From a checkpoint of a small mixture-of-experts model trained on Wikipedia: 494M tokens.
Below are experts of layer 2 (counted from 0) of a mixture-of-experts language model. Rows are named router (the router's row for the expert), gate (a neuron's input weights, with its number), up (a neuron's input weights, with its number) and show model dimensions 576-767. Each number is 500 + 40 x the weight over its row's rms, rounded and kept within 0 to 999. Numbers have three digits each.
After each expert's rows: a language model's description of what the expert responds to. This comes from a sample of Wikipedia text that the model never trained on.

# expert 31
router:459535491573493513436472505512461518477514546492559468469421455436515504547504542493538503457471468508462447539541510473448442461499521478472483488459579432512435494570457490509540544513424527442511524501543480442530542560475539536459456598503532477505550505514509528549498459473489489456489583511593465565463579448559416456522466495519439524601477514502500497440519534553457436482521562549563482438522515559457486535510515498546488499501429483529556466530547522498538504462535487527520466417515522545541461553544454508453481544495513461468498463497520465437487436483430502456
gate0:540487495490461567504479515452524503473520446474530478538521485516518505464473523507454499535500470549431511478492514518545459531496587556493482503479564492425546506523550516535450548501519519446470477506415521596512514552509560497465489500561483509518489510427571448502512548502437463485506497478482558436429452508475489508432473475494464562524494437532490446482596452512503490443477552430518523488487530495550490499509498392494465450518453514581544462479473522572535564452482498548527492482495475529532546482544590503562505544508367517526483433433494478472421511487465441562
up0:483509474529505428520545527576446518511419511456475501472567521508457488461536499445522476616470574486521515539473492528511495504505506516481454522498480531467460519422418559578484532503481506514500579523510539475496500467488510540518478532456439512577483470546506480522569449545472455522481510574552476475518424489496464490525646503526490510519465459480530457525528529450436549509547493443512487501531528482570487511511517454460490492533494454512463493527457507462454547514448504509453512522397431480531516512471492449484497515549450458562463509503460550524428491526544547429
gate1:559474473524520478505534482523476466490505485471490538507515453480459492472497447451563544438562489516503511473513512555562493482569448518516430528427475490528518533570515536524542501554525490459514467528549522496514478515515515516478582496488506538527498460479524459497550529544509453608507457479474564509551493497511468483432536473480485422529517442469554532442509475514498484485460487536484509444449502477478539431514487503519467484491490536450484454491504479572535492505399504536558507503506478481519474479543482424508484501515483554518496529546551516474521510525488482478
up1:499505423478468516504514459540516530427503479529376423486470579520500556566465521447471564528501528479480487498511569492564534560472541497449498475458511540426485452567459489547457484506531547502540500508483493501524463493533487489455509611492430463490407509518483550476545491435406513493471450522542463487487489487437515485517518486489391590491455554439479487494525448439464518474487525511501496538468459547506435524469524538582496534545479458563454475416482545454452511455568494513483502513513521430484441537442512504528477451524505445615472469423469472501504528512476462478
It responds to: Line breaks, section headings and infobox or list-line starts, such as ==See also==, - Authority:, - Suborder:, table divider rows.

# expert 26
router:463537498563436494494505502437506579480472440507533426485494563539479460542455479510473462559474451490485439495517485469485506505492498514445502513406566552448527489432504482427457471521547514507428534494407489457447439568573493483594471509505473520488476537524473599529558592490485459521462457519505488496536477469506470498567426481510463470442530498507502482517428418553501535542515522551455547500542450477478468502520524514479445457467532555518490431550490505502461530485523519493535482474555579496512502460471428510436455550440457497555492522567552525546493446469557472536
gate0:508548491604559454500518534503512480476513501521534470511530494521555532528492511537528537471455486524522492522531478495461523558422477517468516496432510553464465485572505501475465453514560488519559457561561480514493475534538565491473544523512505470552463507525525476457488491578526491557578470473583453465489481515411504486526487493479492494458582437488577500400491468425531541553449514499522588552532538460497553505531479480559459504503529518495560411412536532480547489553443564542549441480497548503450526486485462502548498477518454550502515480465426539495411511475514532520
up0:507481569541494517488503463417491435495468517485479531541505492513435512506510498497518584485503515500494466503541532443456442519565525460494453483478442462472517450529566459465483444526533534451464531521530481529528486479486482546553535510520501446520506511588514488484523462527519496433473560395474575505516526533490496475350461507526501524448540506562517487517478544485522540584522518582464478514570509477487511460543466530516453422503427490452552503470477515555552477533510518505498472490493487597454408520538493546498533499549520493424528607567505560491456568465534501495
gate1:500523482459506583499489511513595526530440539479604484424468486506476452501459469517510512524489520512484481543413517452430519550584542548478490538497516529512485447483467509469562548540507482389512437527579471474515472515506495472497388527513445523572527449460460416494575463504457522506477496454505533515520504518439600566508569528538409465516539519458471499460539448464536434471511512571535496427578426497435517546481505578472491524481506491491468503555502589414493503494521554624508477547426420522482544478575509501447495448552516484472535488535524510494485464422469442584
up1:454491496488478450554516438486526526535500502461562468487456521519479577541535424486430494537526475504515506540467504558523505533559513531492502501515548461477480502503470492516457484487535508584520500471495511470543486540522524499593437488557501524516472520516506481472534496481487484521478438507501477545497514488528478472520605495518532550532466545447533598432479494464576512528487496564483514455514460610486511522480543545528467497478484540534521421542564491532490441473478561508463543515498454500542475549501484457500491522513545406513522503554489394486488425474486493509
It responds to: Zero-padded digit groups in IDs, accessions and years, such as 001, 021, 000, and cell-separating pipes in data tables.

# expert 8
router:513572561507486456544468535455574583471433531503470556513533534461507504479496492604442490547465476426493488490561539476464531481502466506474571555441550482445548551478510521461522506535508544473512503457444452503529501500433490561496541469512475508558448597565547516523545526558433474484498462547450451461536487571483559521485517502462580459483538503467504459496418489518469500461463505576484444484490420569511520482480498494491475522480541580483556541488521422523555571539517474527490489474495540439549445527404446529471435519513491555404523442554496437509504446579519452473
gate0:506457516524540478426467475508491476475459490513456576491467498462512475493488505514458518458526524479530518476509496529470511435465517516531493483484503488510447426489485504438459512445490540527469530408538478468498492419535551496441502564495461595488463498471583436462429502473487495553458516475543496505529494516515504506504506498445445525445590484562566548497461553476454496509443453533531508607415567471555495522506480473499523498523540526487507468446487423385492527494494464571483538508551519476521507551539504446521466477412523516458511466443552524518503497482443549567
up0:505432538545518484469473470494463550472586539565460451473523474458511490522537488522428432513496519510442526489532506523550489489499530488464495495479512466488479498503522522519475478488608513495553525512499522413536493576516531487569582516489476548365513640597528461498479477476556498532486579519462509539464485469501532476522480552548494570510489545486502516511544482503527550510468538448523532443517461429524495438459519504511504497489501508526533522551442485452509510570523445467427460519502524506502528504484436518524437452434546500483474498573556499486462521532450523446
gate1:456555489485501505496552473579400539523474479390443461480427476506443510489523507499525458557516496476446538515451529493458438535518551506540484501419485510547489558459508508499455474470520524513520486479541491530439399499417482456484490544483439461426464549534488474525514507550476448498443523558482514590441504521421495574520485550484486496533500517431509464464408575456470458499514503485518453541447454501616483436513497540549477549431497548521555567429508523516541501512522539479530489514496492533559498402452451524514507568487516441514496480493483429482475499496497485501
up1:516505453505452456494445509557527483508508505520492447527491459505490415508502527467507500475457491528545520474435511487453524441498595542488521527434550528489430491538470515538522472482507487504448477427493496450497528484462471483529474519528495539480574499508458540491454495531447492468492494517588541474494524437564470502463504488516478488518513473514481473492511524472488543530495512530481483465415478547563510475451525479494409461523512502475536395518452471575500528462478517447516510503541503484490437450526483525534555572495581541589498481527527527466485573518492488571
It responds to: Word-final suffix pieces like ist, ile, ect, ists, commas inside numbers such as 1,526, and colons and table bars.

# expert 12
router:569535527537429426554529509533526523520516415495472511517512529543517587425472485457488533498425476524530442511509426541440521434553449547506539536496589507455512462473482452474440571605527541524450488456450458537438532546440502552600552492565480571461522547460489533446526497433494499490455552499428454499502537458543509523535468513492448455568490559530434504449516478507505572539586453486485497475533419563516474458545471480415501466498504512463472530521545489493415477426541559501566511523520569544472506480409569525492475506412499567545529440561481515512525537537536594480
gate0:459508515499638478508479443506490516467461543449555538546443484508532477508485491563505501522568474521467486550489493483509414496501495488479405514508565419518488548484479488435537519477507444533491479507538516505529547501474478434505470466534489556526526521508473502453441523528504560494519508519511485544487446475548569513503531483520466482531551559483553563459625496510510568506494470481496509529552537518462564453425604585474497548469516469460527458550576464518443459529534474535462442502533459484454446478449559497458463583492424496481533459526561510521583439525509465514
up0:474375424500393490487488551493483463554508476474484501481545454472497596399493554482483494448507529502564514604525485474576486482528417544532563492496514460466501475543545567514465521425509518453497476517535481524510467457502529474527499515486486543529511509574469445524507358492511421511527510515515518514467516509446508538524500501519571535522513492443536499558456499487468443421504495532532481473577480506554526507473510403509510511506465539522445541483393493461449576478526465580499478488446477493511537486482417493476521471501469529471483413543465494461489503477461544468
gate1:568448520549439464457540578505463497462539528492507565391537526495464531544496470443442451571446532497479531481538496490537494532415489535494511546455454493501458423475554538469478502503514541503524504464473456465452425502517534497476439499499482496512525556544518527449472487511477509533412513465491463510387464515481472493532438586476544525563463496523400509486491545536508532595506544494482477529498486497494544561519563525512525570522371496450548494537514489449508554467543521541522519468442511511503465479486496431490474427518478447517469482483502536439484442574520457515
up1:495561452508493482501447569472529512498491493541503483437563550532528507440454448501512449456527472522503455562597515460502556505485546516490456530445480532517557426544511527492480517513459534428498509573530466425489581513521482474532460505499424548496499531515484519489477433523473458511484508479521521474504468554480511490479537539536602495470573485511447511521401509533441468456487494503492413530530517484467562518487537475522521424538507504523466515566495500486499471507422464536462539552518498550495495484448532495497436514493477417570522466519523544493487491605518570442
It responds to: Single digits and digit groups in scores, tables, years and measurements, like 1 in 1870, 0 in 6–0, medal counts.

# expert 3
router:532496507541436535538502428540511500568435466431436489491465480548522520473518444543567499519491444487436469490525532497452484531521503464569520564523484442408449502454534531478571486557573523458472531484471479462501539468438467521469520512551483492453520500475477486586525469576467524509530507480505546421488559540494524458536521506469559488504436479480579466541530534507554504489494510448470535567514486458511411491547521417527448551476540528587524511455550483489457550528402550444428537412479526473526498445459501499456552466424459508588514473512541505588540532582488498524
gate0:508564579573506505503549478573486492507463567468470477490475472524516469520422504537468568511517518546517470496527493488479462492462476526530447549494592460489480493441470530606474466515495481574498526544497486501554480479475564538451465549468478440543521470509477525520505432429467480482490484537451611438526463511485464504478453480574522426481505496461521488572459394465558477486513464611596422546585507484500464530506448487475527549518504583521573485509460541496458513546487507546498595513485525454490629527562532467497499478573491465388465438558481560566478521566508498489
up0:502483527475430523571482547571485498515496526493544515530429485483476461548470454518527472442532473480495537510518507493408505489502472542513481474524512504551500406605527529458477461475448474542483442477477484517576500493530533497457557498540562519457455555474525502503477483507492445510525513565556543516485454461502413490464471484417526542446485458512506411520525588495490620533422501431602547563463524480484557450531463488490490376536540521546510520507557526569475518415526476486532509479510498507493508484490556534481491508519524523493516534531480495478518500519465485502
gate1:464490543463443487387438481485525448550428515505572528502501481522461484551595469547528542546462526523486496430532479476545485520530473484452458501580483499532461488500470447482477500480543493519595468553520508480466433513620500455503457455575475516496523565482448471415530544545476553466523507493502506513490491497459528530497467502543501431526486552510464416469471476509485481526495517558534574470519569573488500504560553457528498495540557501523504598515480433493506450423530486552476421464486542531545505495502501462532539417489501462502487562564512566511498485523453484523
up1:534451492466486443472491493504518391525528571529521504433490519541516523433529491540439492519492492507431472481488474425525500514547433493502573482500553479487465541504422516507526463542513500551543487465512536541483505531494458473510464456497505466455498490483504477500525511501483448513560469499506507526483525568488513506492523492505508471520523616420565583523417604467578530468438505390454542429375540516519533483499535463467550577448525518531474547467547516531456493526446418483575490509616512460459461521477464493496446519478531346515412482515589495507468571454456546463
It responds to: Word pieces following P, D or p, chiefly age/ages, ay, own, as in Page, Postage, Payload, Powderhorn.

# expert 2
router:532515453494569464460499532491477528517536446534505442425405486533428549559475514453505574484550480454524470572424471457442553447535511492508536468475506532556525469495513476466555536560560497460446511596520483466570552586536477505514438456468531504519506506576451567514469530436489449463533515536466494443562455488464456505544551492564480453497433521506533551518530439534494430538474495569472443470532522410444540457492497461510551530474516495445463507516474488515556522526537485519563474483528610464448453486393432441447558548429468495480460500478491506489528406552505520544
gate0:511518459548498529551499565558521528424489433490494495521507520463482468502526507434470539414483477388496477554480393458495454469470514530494467496513514531474471472484618426463499488531453537495545473470532449489544510444490528510498500480557497511509524545520475533493494520482467497573549510505424499481491522551473541498551411567500446525479525436460496457493501493521485480484599464509457493532533507479629442532443476473467514508476539471574542559562573553511546481517564505487529475470502457424457543545572460514474473402472544504535487503598512558509426484492517605440
up0:555512585476522517551530494477481494449515505517488416480502517546491494500447460578459529385466488501518471508538485447439476549556543448504471466534501591405495539474441482496540511552520524480579525577495540457492431496441506549457522555471481474501496433493488502517517445490525458584531498495492503484528464509410493463436494457489455413471540538525483538468535465462544484431512533541434487510513528516528505514529512509501521503515469476471522528546520529414541509436525497424529473528506479445515554496531497518452396511489456441582540536433526469526498509457510504425
gate1:483560486462445554454461504499489448467396479510473459499538495551404481546495413560543427465543458435512556488492476517551482476542487542468451557482607523546490456494486471471536470427502466555456590467422491510516523505493458529505609490518461495497464462474506517527536519524459493467480536513459496554504549491518505439446453479454473417458490468576507487538427526496507531512487532514469546535423481478556475452556513561444540479486474557600550464564494497575484541515528475520470542520452515445506478511466524466580505504495466497551529522452445539478436481479546589551
up1:447440546570545531486430516544462497519513448478522497484554474475577509498522443559425490575509531490543541447513530524507541525465463558474550458473511527438534443472484479430537538532487463467499472488523578485510457533465524454518501463533560552498502603471522500485485554504566489475520571556488512547551512510482469581512508523511397552439563481530516575477488514516528566504492476494487508434466422466468502499527524531528538428449491445558438512545516476556484486484447470546468453528541462491514460479472545464484492531532502468473568449525464481460441543473451480500
It responds to: Place infobox text: "Location within", coordinate numbers, District, River, Region, County, Cyrillic letters, plus climate tables and list dates.

# expert 5
router:491512505497527469548531475548488538470542554481494437469494496565484587522474580540539539505541493552487492551543486465529383432462502436567573486459520532507458514479532554468522478477536511461513514424474450481553428478520497490481487468533457537492437420487473537517476505566570506550501466525594495557497479478483445474521509524465494524505480490480519540415514555579432564483475492577543491469535434537465502479546531546566571539430479489479557480521490526487483489578488458538532549465579480524491527462426482533487485505571547458534502496451449524541465575472497437518
gate0:441441567483435482480498507562498498527526493568514534503495573533516575545543450528405512545531459540518576491540466475389526538516488517471541515567487524463501534521504502455495478592502524526546493517586490476503502539460500459413533562510470542516549526514519543559503523491540477515456484542479423546557499445490495530499531436527483439525483491482531474541582519386558449461523446508519516490463553532482491596462513474532385539462519484458460511482499482495506482536492450517492397537440499515473462479483468411444469496509408491527469513519531541478449525449512452526
up0:462554458499457495540519501539505535527640508456489544528432521511498468516511484487520530501478493494466586461495433513494517468574477432478459455482498465517459454492375443490482399488470498520511473522507534515487532581492554487510544550469467469524496489505504528517494486525535527500536512520500484508525478538529472507505538488523445506447555504488519528486519524485468514424565592488496480533526485525471450476467467508469540473542501434399546491534535569425451527478485577462543447558571524514490471452552536466450461508493558505495551409487460565485542470554513511568
gate1:468415455441495476498529506496485455546450422574501480498519526487413587468479522576428538506535538489459496518532555470632491517528504474497505503484472473540440453497498474477561500516531539537491485499510513509542501551466509542484538557446529480532550476508427422559470557493528536496527526506524500450508552456452452517454590462471499485509423497427487527477581466505512463577440544559513508496528493575556427480517422503480522539506548490526495535424548510524513519445479466558473535492423504485494521492512470410556567432454454518533416520563439427496459462456522501496
up1:521478522478547497539492479464539373532468512491510463561533521508414594456499505502582517549480489556570520452492503558482510535475463476477490510529475481500457460491455465505493577572497528462538504506473590496524513422451434519443459488498467473450448489475453430515496560477441480505497566447489513493457478486477431473455470510454496522522543501576486547576491458500476529483459587461554491529419441492436458491513522467557502480551493531509435525495524508535529394472524490584547502481501468502499474486509549424509459501568512593494536532453536534486493467596491491542
It responds to: Country, city and state names and nationality adjectives after in, of or commas, such as ", Scotland", American, United States, London.

# expert 11
router:546539493548545490499474481475532523437431523573539516529443566532497467489412598550490489469420470564455557492512510501508450553505522488547548470574411540420546527449533564520586400511502537537581483474571526585500493475521491512493473434479479525521523435565437530500538521489412544413428457523517448471573528561501535503498491550470586540521458481495446571490526534570435467555460464451467540512559421489417431517453490465440469524477503534466489486480521508534444482495446565509497467459392445470462595459521477483515476525485502469531465541480547490455527420530472497404
gate0:488457541546478535490543467444519441497497457480446584468354458530525461480475473493581484583450435506524466558433413507525465480485451507455492457470484499426549500417512529507509467513474520500494434525484454499490528456515532453474561482536563518543541491483561491387534445455517483544460434481512554511516454549506532507490593556536519486512449407447511503548458433553549521505503630489548559518581497519514498538613478574535509520493440469510479507542446499482501539561484492513437523452484447535472473498420596439547596505496542508534535504478487474514549509401583490485
up0:473530468464474481521460496426470545545536506489469523499562509440492453476536484515517432475469433507528532475541464502474507524394532543505430465540641469495473499506524488457501496500441536519482511483461509516515452473575480499548443529553474484466520525519574459465515526494545492568515482463539452487543483495517475413556521497474502568499545541547497485481477514551545430503513495388504499473411579530494452525481480420510462522545513433529451498517511468486518390561485500491412532533486518491464495489531490564564491513508451459472486546589477509413440492477397499481
gate1:470459527561537481471523476505454540438505516443572554520521517469550526476439508507485509553508506501494497447534431508460449464548561520474531506374515502524500553465589474474509511513553534506494536533552510518509551494485527471501513498484521484425482489546472505522518451515464512496493426531500535535518503483490486527471479501439528424571502479522399480487488471521558498498467443496557474451450497509569489512515579487485526507508560524536529483509402491500461484489487409511511513527471522523522477470506410434589562503482457527456475475427540545495523467526518518486
up1:504480523487468505504501497562512558531472555499486514530502609474458507566514498481473542472470496529494497475489478509493555442534516467483505558478496539504431468479490482522586485548525479447481540449514584520507477507467481460503543482517438525534523477542513471502476381514469527496521544506492513488479510422512445490623487484452532598470465426530508493555543526537562435473543514469535543475565391475397458506490464507478509483493485489429511516438528523501516513552526508465460464514555478421512509525481520505578495478436523454515515520445490567448539454472503561467
It responds to: Short letter chunks right after a capital initial inside names or words, such as or in G-or-gui, ic, ec, our, y.

# expert 25
router:530609481542562448501505570525517591505529458525542489468458513508464473511534526470517513526512449570509475543521528522423522450533550545533555524482472503446504496480488565470495467510479545455452552462450493528366484535503537460536461467475545525505518524567432546508490573530494491512514528497532442428539509481586501485507438430543544425502522520545510511541442438513531466523525480521511496507560495469448549493529439512452449532436483505543436441546495431537545537517482532430507455531573546431443446478473418538505488537462478432521540565474513512557485463483541511511
gate0:461556480508578453473503548547499546536513429497537530544397522476499505526561497461530445509444463510575540548494438490564486459505492534494526499525523526436496566502473519509520509506491523471567521496475499482487472544512503357502454471504403489524421511488501498490499499568482545456504522497554460462461519450529500499504474514475477474493556542503563562494515454544473483460420504457516419506473479536457473459520487472536450436510438424538480511511498480500411489493465466538483513511519465518502496487440510415564520571440504567490474561561576499512476644543489549476
up0:517476585565446530571522544484488507559515438437484509492536567475536425519507464494470538529505523540516496494487513495482525522458529527465533503508520492466523509523554498544505541548495494543518427547478421570513434484500511483495539624482539458559528522477544499509469487473510497434510493445555552533471536465535489490423480468472487481457450429637532497472492532546474463557518472480512494433488454486533485424455472497610451524527484488496515489458525500440514492517573480468497483536486529496479500585461491534496529506456427554532529500515540466509502450631454442425
gate1:497525522443506566478549486565531518545539441486532547489498463477578432459517471515469445436452574523538500459591497484548590535483474510453542534571532452456529499494497524449429527537509436495520449450464483515493516521488493434483518468486534515494584463442572556535545461500527517530461463547507487445505477495498462445487438474486504497461481473451458526501531421515492482528530515531573553485528515546491396584527517516484485432524484512475491531479448536468489554476468471556455512484528450519527463528505459457488430475609530481517530571547502507504521495462521490402
up1:438513447519500545489528574463532469469486434550517529493494555462483450498485478554484429543419506512473575453579476470428472466488491520459527429543485497469542461472490442475462473507472528449542465522417468447540472478532458530526546513487492430522497595467545517487525506507518511485542471520498528506571516540538480556482488448605475493553384417525547515533439604512514545555482443508456423480506498513569545539522532483467551488435516528493500470549452543573431394531481459489488534508434428443561452457477492524439543531488490502474506493408484499507538516546538472529
It responds to: Byte pieces of Chinese and Japanese characters inside Japanese titles, plus pipe, semicolon and parenthesis separators in lists and tables.

# expert 16
router:467558558460475539547438543519479526515474536472506490492507486479484438544522494501542539527522464480495483505529516443540533490543406478443518524450507505468558498535521474529509546533517416556500570414440548453508526538500471474501489456516464479517510509501510456529490415526488523495519451479486553474479501492472498477557472522454525483503548524502543498424505577567545561461440478503507551465481476475513498474489504489435499505451493544518522451511543549533431479541499521476437538487528445497463474510495589578428473554500496462437597550555583527556545521555472499471
gate0:482469566497508562515563504516565502565540555453445517520425451553581428431568540508434555457514454531448481435478527520433539523520518523572482535476603517439516487516461500507580515526586546526507439502569510488515511519556516523473494553481472541452492492457454439482534481578501529444516496504496548434468488486524424495572462444495449424537518479474547557453475514542505526448511502540580534459526540502536451510521530527551482511452559537482498499476518528467472460405501469473479479459450540444533502501455495495485557375566498484541500488548518521488494494474477504520
up0:539501538511405500506495567551487513459539528512498463469562452516531455476527494574459437513584528515507503536593497532515503475535433491437485576484498477543515542509528546482504478539435527458460562489472536524534529457456489410507537476449517526472478522497536519532517518462476520467457501507560535553516533497529601472512509503509563530497509482562485492469446521527542477410523542476549451408522403434453521482464509537493564468577406504505465519477483478531482517536468496524477423565554469467482493470601522492576489665486462539514492476428494527547547545475507516459
gate1:414466484507512499526476447502527496526449491515563486515466483506477445458477523508504453476512509477500578474553532432587441484550527489510443503525488513501477566501517475546566489423492450444542570504533500489501412486529498418536551502535563468383523550543550535427511442542477480438511512532440450529520513466443526577510514491469518475520481544502524559499468470490518437506460493416462428515536489446479451513464549508444415500517440479485420513525555513477589564506528436532487571470483472490511518519530468503475452433524483502474475547484478560471552457489617492530
up1:461524544494469514487477479644496496471502462472557552508485510489453489491493469503509506443488440490546475490452500467465487545374470462460465447528483526431470545489544534475526588491517543505472550519538500512536494544462575468575550454509546528487510485511407453397524515459551484470507534504470510507440495517492461435547420501460522507480538536464510526509518554529503507494609534426493429502481465547493558474493496522465491441423467466480438473532479481545457485502506533477500484506388535516587531552484487582533442515528493522410506516402513589462381485525506462445
It responds to: Word pieces following a split first letter, especially F or h, such as f-art-her, h-alf, m-alf-unctions, Th-under-Cats.

# expert 19
router:497521531554546542542423538516538519444555435573524567475461448535518519505539495435360437432414485522543448473494524503530554471464538549527528503407530515470523499457524511420508490484490469444516525493490492497396440500461554485531454510478493464565533568447488556506470583524510468485544523460518447464438491509517499529524524479410511441498495508436534462434514468500466516521506534439527475555520492562432518441506545424452521459474532476523514544521526543467516561494477454474480500488529537441507499495407469501479475526449474554484499514477528472518476457479507536414
gate0:431444446490432532515482509500508562461516488498505500576490490480499437503613522538505464501505505469513561460465444404473530503512525553551479527532481525457462502501452506464449504506522532488484507499526484483372522537493513486485414528573511485503530525525549525499471463498574477484533456440539518494478537547503541507469539469521531352494452527580510555551559447524521509515555460471504493516503585419492569443511433507522489458497470484501543511491497550556526540516484516498525540539503513523503510468521503444451523437538547427514467448512472537499482490501489443476
up0:468530489509500464515503551466398511541521470466496582587538463437554509501542554482447502441617514433534505508523429515485497512527497430512532474451537437521478508536466542446496485405557528540549503496495475474468560488504524501500457489492532475492512479500485553469576472493436515501536454519507553442522549532528495554566488577546511513457520467486501485470492512492409519502457498471510516489462538527528534465533469511558459550436601564442521497525529494532495487512431495558585567476554482467594511571525479420439480477516400539519542443504456444482493476481490482448
gate1:479518546461577557496548531496486519544540471501463482506504468440501495564515459467544559462558405485441502573509472470485466634508449502486484432492468477477474476488536517509462537509513496476535522528521537505444442460583488517544532486520520517505503476523496568503473468541464479510505495480499546479448476563538459554526445450481509515539471459539520462466516470448493500497543512533502459462483478457528431449525494569430410485464490546491540519483518541510516499540505522433476440539532491547519529551527505499498505473562520590488480443532439461496513521392427479444
up1:473551527548558555527481500516461494574586503465456527457493519482548489552540509506552479491529514522485527529464534478539555485464497583546470598532535496466460424509564495523531570516503477493520503478512462460525523564465561506469505435453495486428485504595519480591434482463527456560492490521538501522407494519476484503506529497488505502494545499502557537479468481543513691513473530420523555536471549436457522470507541480467591493489574442493531496558451487470526489543559473466481522480459567551474504535585483479515480461506523474391524495527463511498466511541428495428
It responds to: Nouns in names of institutions, offices and political bodies, often in U.S. contexts, such as University, District, Party, Television, Judiciary.

# expert 22
router:518544542515462408481503575457538519401568503511488423480451519535493485508504470490515541551457580466540525449516508486403587482499420539517564525477439584464519595492508606538527472457503521525415576564445540506503523455489474538481499500534525524503526490548460570509530565421565509446470503510520450472594463439521460446553460509568518460553470451507503536527392432549547547449439476521520523534509483504482498497570538431497480470498474563479424515524499506536466538518460474511516468512553555461490492432408475518489493504469459473577465452469541473534511521513502514473
gate0:468489465518389520577489493532462479558539520514524443516541561491462443510519584482565544473527505478467429564426491517521445522441478509548502487525528547497518512508447467485418448518484452535549472470513411458477461452530576476561472549547566545501504490536492494551579518492506506509514519550537522552541506539512507495518516549497518539483545557488461483468521448509519485490545546475505495466518499503536571461532484451513485506593541513480557504436439504510504496493464559452476469478533517502509544601487460504545552574565546490492534418506567521483532535474440487510
up0:569509485478523446506564480520546562461505428515432445499525433499488534515484449502502510571497541517527481464539392482473507489528494497614476504544499512436440541529471469555486457481458479474507502547562552562536460458491540502501601483582505484461503389510455485545522497500493497522454488461484493489534491490537526546569563535514476495543540444418530465549545602465508450493488476505570553475521514535541527511476482545494558449548439470543490517632519517516525468520461482519606492501503502469525522469447502528535519516514510538451533525485501522533473564510620566501
gate1:531421466483487509548462532509504515544518463496461443529522433447520475505498511478475548486445501496544526460550470483538520444468496442492522543457530530487462523504508532451488463533543499473562479446558478539481502534543524543508468522444451466520523548444534548497493489462543485511488438461504502430516453450540513550530537479539515457424421505476563461462522586454519518458571485467547420557516547447417493478454492461530458470504476523470498527497487515554521524553489490522472471561524482519461491484494454510488514480431515628442459498466529340486497557477533499472
up1:519509412561485415487406460459522493486562410523434492483397491482521485481474455493533458487509417468549485492484450572457479530446513554548537560520477524481530499486565445556438516592475482426461524437440431500471561495558540483485479543543615554508543463516513487548532558510530508554498514426422482502470518504534481530484508453482535447535539474504515480495576504481520474483498500479474558526504484500499513506460434508508510509440546530496442557487466499555470510569486574496503564518495554512531511511498522452527500535491586482460521489464517551489529552561448478478
It responds to: Letters of Cyrillic, Greek and Slavic names, such as Ψ, Ć, а, и, plus numeric cells in tables and Japanese kana.

# expert 24
router:514535451517559560541426529448492517522549450527498483440487527547507515456442497466504417543450509500506531514506495553505505546533533500473506489469532521524542555538515448568510523552473530508594515499454465506474476530533519508593485525553493498527467436535510484487548541523481485502476551571544469455514523439479492500446524521567489501504483431494515460481413429442503485528428468460461497495520506538455510564503447496455436523486578532528578536487498514534499459411494461450503485522431528441579434500501469481550453467511465484550419491542525483446496503494499456480
gate0:533534515524496524533492552445423560441427440484532452485503482598506466493483475577531554468497532552559489495483468532526504477453457477445513501462514542521495483441526481470567463535555523478504471343427484493477468465543505505461508495531502440549516486465484485469440454497488516464555557468480477514527558490536534478467546440547604461525437452499507420575524483535473515516450473497498513516448473497482424491432561454474529453519532468504477466481477551439428460480496536523517502528534484578542511502471476467517526514554496502431470502495495456493539487517540494467
up0:495476505492508522452563504524533508500469535463509488556466444549513534510498455543496495490471509474467451517546535524491467487559554494509517467599529526511517510533595445526454552537421489511432458513554496485527485592448541481531471489428490464496423451500530498568572498498515500518516501466575480519529498509454563550510428488462484460551505530432492503566548513571460453439508506529484414504514525482512483499525517522528487536511495555496580485497502538478458389461472546510441485492476513476486522483467489480518538451494531513510519540426528601520441424486550493496
gate1:518515526471441489477464524510471475463494569500484500528494522495540511541459535525505526471441513525493544474429527545509428432521523557475538502483439504535438524477545532481517493570464535389485543479504469499506496529496513584464580472553471416470455471561513496473522495508545433398511519511580505394459521500427447477450469540476501479469528447558568514525457478483512502538541529447477566494507495429487545552523516530544464482493482492464510442485516497512532517498500506527457464570500502494486535508541497542432456514534460505514505476501490470473487446534517551545
up1:520505466503488527549478490513480466458468499473463540511484520482466508512479497503471455410544538495534510437512520553537539486513491507509508504420540474527550542534529462484526409516511426477549442522549460557480520555437424480509489487533504465477516465586568514466515500476439545449437541533458514544516509527502482504465528490484508523528455440495511457481501485518539608463533524484544508493533546577492392509461420561587467545499498419541538542476560445473534493461508481507498569493480505432509545427517492509476559457535475485472520446502478438469531511472490516547
It responds to: Heading = signs in article titles and formulas, plus general nouns and verbs like system, market, technology, is, was.

# expert 29
router:543549508509504442472544571531524536456530462545486559478464493538542465557519481462466516507513504462563496503478503601426532422518505560459542508441486529448572504471514484472538480557486571517420534542457504505466490582510526508537485436505480514485485561558478582507521597502468483491455495531518464487565550475489485452541422474518561455431451531469514465513415428548533513542499506472472471500468494531473580449571501510478466488438488470520484550500511425488493556473521490486502461502555547434423485542436438527444519528506483488505484559524503514480525490544508560516
gate0:388427459564576442487580459462468506471498505485513537481449448558493514479498485491462587536477476458433478527483517544510470520458459506455434402391400513436508512465507490521442476458535512500482545517532443465512540472496465560452452477471537509416471478432453407557475537549481480511495538500526446510543557593491384500521520473491551509491445509445518490587516420477513513481443460521465467573610424504568511495520523502538477476504528543538453478475538445486444515513451461457522514515513511528538476535498479431529500509524511460451461408483485502518553538526487565549
up0:500544449460517516529567501480460468536499457453500529434513488549538542508515520514431524505461412491478512476481535505414531475534510480571492520450502453528525543550476450537505594547492478453448537544500484493483487485472497577535441459489494522526408542509471470529577518466472522436515448542450515501549584491532521460510547508504427539526513464499503569494448496457619561536545516566460505450558407585440557482531526487529476509460489471429411535528582495490540476522494548518480425441451556522502507503474508481511533538506426552500539527487427595534491476553511513574
gate1:508525559437546490503467551530384534451530500543494507492509490441565518511512512491519482501546438422510422503496476493516582430409516466486484497463531557501513487468514488430514467445465511455484421596521533520463490558469567520554526457531490424526522516483514421450524478566515459516506524464497573498497493475535509515500522491473512373449506507480554444515550451562499522481487533492495507512516484504529506499480530450461544474509483504480555453594541416579508543489546504501556487505539508533496573458516495506503583452529443403402539473508509477468483523442477385475
up1:583421551488497485507514500438454436497494467515540501555528519581538489500598533464586510553527524422534458547539519476534503495472525479517469428484544495504497494526574394490484546519437462494531478540522520462599440507545522474510526497440509486542512508540483497496546514514486521451552512532454542510462493460547487568476442544591495539484475468467495496417576538462555463546453449410469473481527494428502510443505495442511515466490492490479465500479489404491466529531432502465526500483558523562539499523534564526475557495540494533555499534435485499522469580509494491455
It responds to: Pieces of transliterated or non-Latin names and odd words, such as Kyaw-ht-in, Arabic letters, Japanese titles, plus stray digits in lists.